Below are experts of layer 2 (counted from 0) of a mixture-of-experts language model. Rows are named router (the router's row for the expert), up (a neuron's input weights, with its number), down (a neuron's output weights, with its number) and show model dimensions 224-335. Each number is 200 + 40 x the weight over its row's rms, rounded and kept within 0 to 999.
After each expert's rows: "comes before" lists some tokens at least twice as common just after its tokens as in all text; "comes after" lists some tokens at least twice as common just before its tokens as in all text. This comes from a sample of Wikipedia text that the model never trained on. Tokens count by the router's weight.

# expert 53
router,177,169,121,174,256,200,153,283,161,223,188,146,272,243,203,139,196,181,212,195,221,250,242,183,205,186,242,208,235,191,164,206,215,171,188,231,211,199,185,166,155,120,215,221,205,193,245,161,244,294,211,206,213,200,230,196,264,203,192,146,200,274,186,270,240,215,272,197,147,193,225,169,93,197,194,233,210,225,213,213,237,209,205,160,226,163,327,140,192,212,156,268,256,198,132,194,192,227,217,196,187,193,182,239,186,159,161,205,211,196,274,223
up0,230,207,192,231,221,185,158,199,213,218,187,187,221,176,257,243,272,227,210,150,230,180,271,249,161,226,177,220,261,179,209,158,257,253,192,194,170,185,205,199,233,153,190,171,195,160,194,295,154,215,202,156,228,242,263,134,220,234,246,108,243,191,156,186,190,239,104,175,248,202,167,181,107,209,197,227,281,188,187,64,280,191,240,218,209,243,200,176,219,190,167,148,226,130,101,247,101,254,208,196,229,194,286,174,168,196,229,180,202,222,314,280
down0,154,128,166,241,186,196,252,249,223,293,193,163,181,228,202,183,235,137,220,196,165,221,195,218,209,228,224,241,114,196,190,186,235,198,235,222,149,186,172,140,179,172,247,211,232,271,283,142,196,212,200,277,167,220,148,223,227,159,181,203,230,218,213,143,222,180,211,256,194,145,260,183,269,205,158,277,176,213,233,194,107,209,159,179,136,188,277,182,242,183,154,270,125,127,212,203,159,183,158,138,200,206,199,210,203,152,248,215,194,181,125,153
comes before: "0", "1", "2", "9", "8", "6"
comes after: "2", "0", " ", "1", "9", " September"

# expert 56
router,144,233,130,193,247,244,131,191,244,164,277,152,225,217,199,161,262,239,249,229,199,128,186,179,187,233,190,213,200,251,178,190,193,179,188,198,173,159,171,119,209,177,222,279,236,210,270,223,232,236,184,184,222,175,218,154,244,151,133,206,213,236,165,233,261,156,215,183,160,211,257,176,98,241,157,233,167,178,161,218,239,182,204,163,256,124,257,218,214,207,226,252,211,170,246,253,164,222,213,217,215,194,173,224,191,207,157,203,149,178,268,210
up0,217,163,162,242,231,217,162,271,205,235,175,174,200,256,189,177,159,201,179,154,275,321,194,237,176,192,242,156,276,195,219,190,259,196,199,183,198,133,239,220,144,131,140,239,159,220,243,204,209,267,172,186,220,167,183,267,276,273,168,226,177,226,147,236,166,221,205,219,193,227,212,135,107,188,251,113,198,215,199,149,248,184,228,229,163,147,266,179,177,224,273,273,255,285,254,143,193,141,180,134,160,206,242,244,228,157,175,172,236,176,162,187
down0,237,157,179,173,210,143,134,211,276,229,194,218,179,195,197,176,199,167,214,174,224,291,155,99,215,225,227,203,182,162,224,174,176,225,259,276,208,259,210,176,159,88,213,233,229,175,309,179,242,200,222,196,211,207,231,206,213,241,158,184,244,234,136,196,274,210,195,171,150,255,209,212,244,171,172,123,172,235,214,174,232,195,140,217,167,165,302,176,192,211,235,241,194,174,218,186,221,66,151,178,146,162,214,204,239,138,196,161,300,189,181,246
comes before: "6", "5", "4", "8", "7", "3"
comes after: "0", "9", "8", "1", "2", "5"

# expert 36
router,143,149,156,227,229,180,137,199,231,225,210,189,251,202,153,151,255,209,228,126,202,186,173,192,155,245,206,170,282,128,308,160,166,247,194,260,155,208,181,164,144,163,202,161,182,226,240,215,247,211,190,183,143,196,221,195,303,215,216,199,188,208,121,253,217,211,254,184,232,161,217,206,108,236,232,246,137,206,189,223,245,217,250,217,278,185,264,189,146,208,238,224,188,181,257,140,250,213,142,239,210,222,225,247,134,191,179,195,255,165,211,205
up6,198,159,217,197,143,145,147,178,341,197,242,171,232,168,215,182,161,205,194,205,206,205,265,181,177,241,197,247,228,261,238,285,193,218,204,207,201,154,189,141,178,154,177,178,210,203,260,195,287,240,185,252,197,211,203,200,200,154,182,183,176,258,204,148,225,261,152,122,191,222,239,214,119,212,256,228,183,218,184,140,218,196,218,232,210,128,220,164,202,220,163,233,214,219,162,296,249,240,238,247,254,187,213,215,154,181,221,242,244,215,284,181
down6,220,170,150,213,252,171,207,228,208,166,180,283,248,216,253,215,186,243,247,214,216,306,176,153,196,235,231,241,164,177,147,204,249,195,225,198,194,243,128,187,168,106,215,286,229,194,189,202,210,218,228,228,227,287,245,313,145,198,209,212,240,198,213,216,195,139,208,257,137,258,210,215,182,187,228,187,235,221,207,203,148,161,177,165,182,193,231,231,262,207,151,170,144,219,175,184,247,309,183,222,251,237,145,179,276,233,204,175,229,179,154,233
comes before: "==", "===", "=", "The", "In", " the"
comes after: ".\n\n", "\n", " |\n\n", "\n\n", ")\n", " |\n"

# expert 18
router,106,230,104,202,257,118,108,202,230,245,256,232,195,192,172,104,238,279,206,128,244,246,236,186,234,170,169,119,221,193,195,154,201,259,232,187,200,216,149,177,200,90,177,188,149,195,161,239,195,289,280,205,209,160,233,201,271,190,240,197,181,179,215,273,104,197,185,159,200,242,174,173,146,288,216,219,160,219,230,153,264,208,282,189,181,210,233,228,201,161,211,230,192,169,228,185,163,192,213,193,231,204,180,224,175,205,180,201,208,193,295,189
up0,237,148,187,177,222,200,167,224,207,218,190,216,212,165,245,81,191,231,251,258,275,150,177,241,148,131,143,280,199,201,173,196,191,212,245,142,203,231,175,198,238,135,125,242,214,229,175,289,212,248,225,194,250,201,256,185,300,97,205,205,220,175,124,187,213,179,253,249,232,194,160,165,197,202,248,211,239,173,145,235,198,219,151,212,217,243,208,168,151,168,135,218,237,208,145,113,172,192,221,202,194,229,295,201,205,137,135,150,177,206,184,197
down0,204,185,223,229,312,243,247,189,166,132,185,202,182,112,207,226,219,251,175,241,270,215,171,201,208,219,168,254,253,205,208,175,229,244,223,204,205,236,208,276,186,196,194,178,210,187,209,223,203,258,166,209,201,250,192,165,236,206,192,216,141,269,232,224,258,181,104,166,150,139,264,202,253,108,192,206,205,213,82,217,227,131,158,141,145,288,202,206,243,208,160,209,203,211,234,179,212,210,248,135,165,167,178,208,171,178,218,152,151,144,267,175
comes before: "9", "0", "8", "%", "%)", " m"
comes after: " H", " ", "H", " h", " K", "h"

# expert 126
router,143,217,137,174,255,234,142,173,196,210,217,194,238,236,186,113,250,189,140,169,271,237,246,190,219,167,239,150,235,217,240,155,219,176,182,178,211,145,195,183,103,167,183,201,181,203,170,173,235,319,224,184,189,189,205,198,218,175,213,188,233,202,204,198,192,199,219,184,192,188,131,191,101,175,252,179,210,158,210,179,252,192,205,191,254,149,297,204,169,202,207,241,239,242,128,230,226,252,266,172,207,136,193,202,160,173,231,177,210,166,235,244
up0,113,201,191,145,168,199,155,226,156,187,179,194,261,207,111,162,198,199,220,153,180,202,197,158,211,160,214,172,159,303,240,160,129,214,218,211,192,255,202,158,166,131,200,196,212,227,189,181,177,189,217,238,158,130,152,283,172,219,121,189,136,222,170,210,252,183,187,225,177,222,122,190,185,193,211,161,221,195,194,256,224,132,159,195,233,171,228,216,150,250,205,261,178,176,147,230,274,147,196,139,172,151,194,186,127,217,211,290,172,230,211,230
down0,177,191,289,158,192,174,185,251,175,190,180,280,188,218,212,163,226,161,235,235,236,238,138,232,166,144,212,196,196,231,242,255,132,152,215,231,205,232,224,251,142,196,148,229,205,125,225,162,240,192,209,163,160,227,153,196,215,241,244,203,257,161,164,197,234,175,239,168,208,195,180,271,168,198,285,193,202,220,210,237,233,251,194,300,185,254,198,90,216,155,119,167,209,260,194,154,224,141,197,231,224,199,116,207,228,244,173,166,171,157,146,186
comes before: "1", "0", "2", "8", "7", "6"
comes after: "2", "1", "3", " C", "6", "4"

# expert 54
router,114,143,110,144,184,241,86,173,236,250,221,219,205,193,249,166,242,263,230,215,196,130,196,227,206,179,163,163,176,184,181,256,231,199,244,148,188,194,189,216,129,86,176,198,142,208,194,151,218,281,188,163,251,131,179,232,274,148,245,182,191,145,146,252,148,185,222,183,202,206,211,165,128,189,221,264,195,192,221,179,245,209,207,219,238,156,218,135,224,146,233,197,180,173,209,165,187,262,175,173,189,159,259,260,225,87,159,183,161,201,213,222
up0,260,189,151,182,201,187,174,180,150,251,205,344,214,232,209,176,159,155,184,195,207,191,174,257,193,137,245,190,222,206,209,181,238,264,173,181,201,180,212,190,138,168,190,238,187,143,252,217,215,209,205,252,183,240,246,205,252,204,198,185,179,206,216,203,257,245,217,189,186,278,181,188,158,179,164,164,235,145,179,240,212,286,182,285,188,249,249,102,120,177,222,260,249,148,214,191,215,162,187,226,134,224,216,211,201,173,248,177,302,181,227,233
down0,203,205,241,210,252,149,211,199,219,207,211,214,146,220,228,208,195,189,217,152,207,126,238,176,197,161,148,168,211,188,202,174,146,118,207,158,163,229,244,177,202,40,177,218,181,255,205,160,213,202,217,258,237,223,136,221,169,198,176,195,195,231,183,277,226,145,227,215,186,184,223,209,254,205,228,192,228,126,124,201,215,204,134,145,241,148,383,167,181,176,178,224,193,175,204,191,213,194,184,148,177,220,177,228,206,198,233,249,219,259,240,223
comes before: " |", "0", ".", ";", "–", "%"
comes after: " ", "3", "1", "5", "–", "2"

# expert 119
router,66,180,122,223,203,167,121,222,185,252,260,194,272,176,168,137,186,268,239,191,214,184,216,205,145,183,149,189,160,213,206,200,228,200,187,190,199,206,182,210,158,118,216,247,236,229,233,192,201,191,307,221,173,145,185,244,226,217,191,175,185,190,195,255,146,202,210,183,167,259,153,268,113,253,194,252,220,167,194,137,248,156,259,232,247,151,245,186,234,170,168,259,241,153,184,211,155,248,226,201,233,163,209,251,180,177,220,165,208,173,259,233
up0,229,247,209,240,204,212,181,267,157,202,146,157,246,164,165,122,200,167,110,218,192,170,196,234,138,184,235,167,221,242,267,209,210,200,178,212,225,188,157,251,123,268,178,253,174,192,199,184,195,231,149,227,104,224,232,206,302,196,214,218,242,224,238,237,282,193,201,252,144,109,187,136,192,187,190,189,218,186,197,203,220,206,165,219,313,214,271,178,130,212,94,228,251,236,258,214,214,247,225,105,191,180,157,266,163,209,178,207,113,182,224,227
down0,224,229,177,266,244,212,197,167,279,224,185,233,195,223,261,189,192,207,263,162,206,207,201,214,147,190,196,185,254,229,214,147,151,202,151,215,251,238,233,179,266,217,226,173,231,181,235,158,247,173,152,139,247,236,216,192,295,179,181,178,181,211,260,139,148,178,198,149,258,179,240,244,233,198,228,228,243,233,174,240,171,180,172,232,190,151,157,148,280,229,191,248,255,165,167,133,250,176,222,215,140,197,193,199,193,171,167,202,197,238,228,239
comes before: "0", "9", "%", "8", "6", "5"
comes after: ",", " G", " W", "–", ".", "/"

# expert 100
router,92,172,167,185,287,261,163,204,173,245,242,237,229,205,245,149,214,230,194,154,215,127,203,184,145,235,152,199,245,269,168,166,162,252,248,205,107,166,220,122,185,167,218,194,250,187,148,237,263,290,155,193,235,194,170,237,224,150,169,180,155,190,122,258,239,252,231,229,164,207,229,270,121,275,172,167,219,153,178,252,266,217,237,175,179,143,239,186,186,200,124,238,205,244,224,160,149,191,217,208,149,96,255,254,127,204,241,226,189,154,227,174
up0,218,199,192,128,155,271,177,144,170,182,208,175,147,253,217,180,224,196,215,259,114,202,140,206,154,202,246,228,205,153,210,128,246,244,200,119,181,248,218,235,135,150,268,191,177,270,223,170,146,233,266,206,190,252,173,257,188,208,146,203,201,181,178,320,244,248,229,202,230,176,199,188,156,252,317,209,189,236,233,231,155,246,208,215,170,213,226,209,151,217,165,240,242,107,244,216,162,228,261,158,209,165,269,174,178,185,200,173,268,212,144,196
down0,218,268,200,199,312,185,213,202,156,227,212,272,181,176,215,156,134,178,169,226,266,228,221,271,246,146,179,142,149,207,213,227,110,117,190,273,272,261,186,150,160,209,201,195,194,247,192,260,193,155,184,178,145,172,182,208,194,250,246,251,182,275,187,184,194,200,184,171,142,192,193,253,205,147,151,209,209,219,223,193,172,127,181,273,216,221,201,253,208,183,225,245,158,224,170,240,244,198,281,160,182,196,136,204,183,198,232,195,255,246,215,176
comes before: " ", " the", " a", "See", " Total", " The"
comes after: " |\n", ".\n\n", " up", " along", " due", " over"

# expert 98
router,146,230,170,162,219,212,184,211,176,230,263,216,229,248,217,135,216,242,176,219,170,141,171,234,181,204,185,198,219,196,194,175,257,194,191,127,239,200,232,206,155,130,206,181,265,253,204,239,249,276,264,150,199,219,266,219,253,185,234,219,209,198,158,311,209,232,254,223,162,212,224,163,138,232,171,222,285,221,174,163,209,149,196,164,280,132,234,197,208,166,166,290,297,238,163,231,180,236,219,139,204,172,195,222,170,173,149,195,212,173,229,270
up0,182,205,191,190,186,250,160,192,125,207,217,185,183,172,278,186,260,192,233,216,185,185,174,204,139,210,106,223,201,244,160,203,211,215,204,207,208,236,145,159,262,210,139,212,244,190,160,273,218,211,183,135,176,241,215,120,168,164,128,185,166,158,204,188,248,142,164,225,184,226,209,202,159,277,157,288,183,128,152,210,268,211,216,250,195,160,158,183,228,233,203,183,212,109,211,195,149,260,200,212,249,215,203,212,254,196,184,171,144,242,270,153
down0,142,180,193,157,217,209,122,185,243,206,219,234,213,233,204,191,214,147,186,226,189,116,189,124,172,206,146,219,194,203,193,192,193,109,271,190,190,207,226,238,243,261,203,189,275,192,163,131,220,161,216,170,200,193,264,189,233,140,153,179,238,203,165,210,217,208,209,189,212,201,122,233,244,202,267,206,330,140,206,168,180,132,226,204,277,166,153,181,201,163,280,152,181,154,219,197,204,186,190,279,171,156,171,214,252,190,198,193,181,206,240,173
comes before: "0", "1", "2", "9", "8", "7"
comes after: "1", "2", " T", " t", "T", " |\n"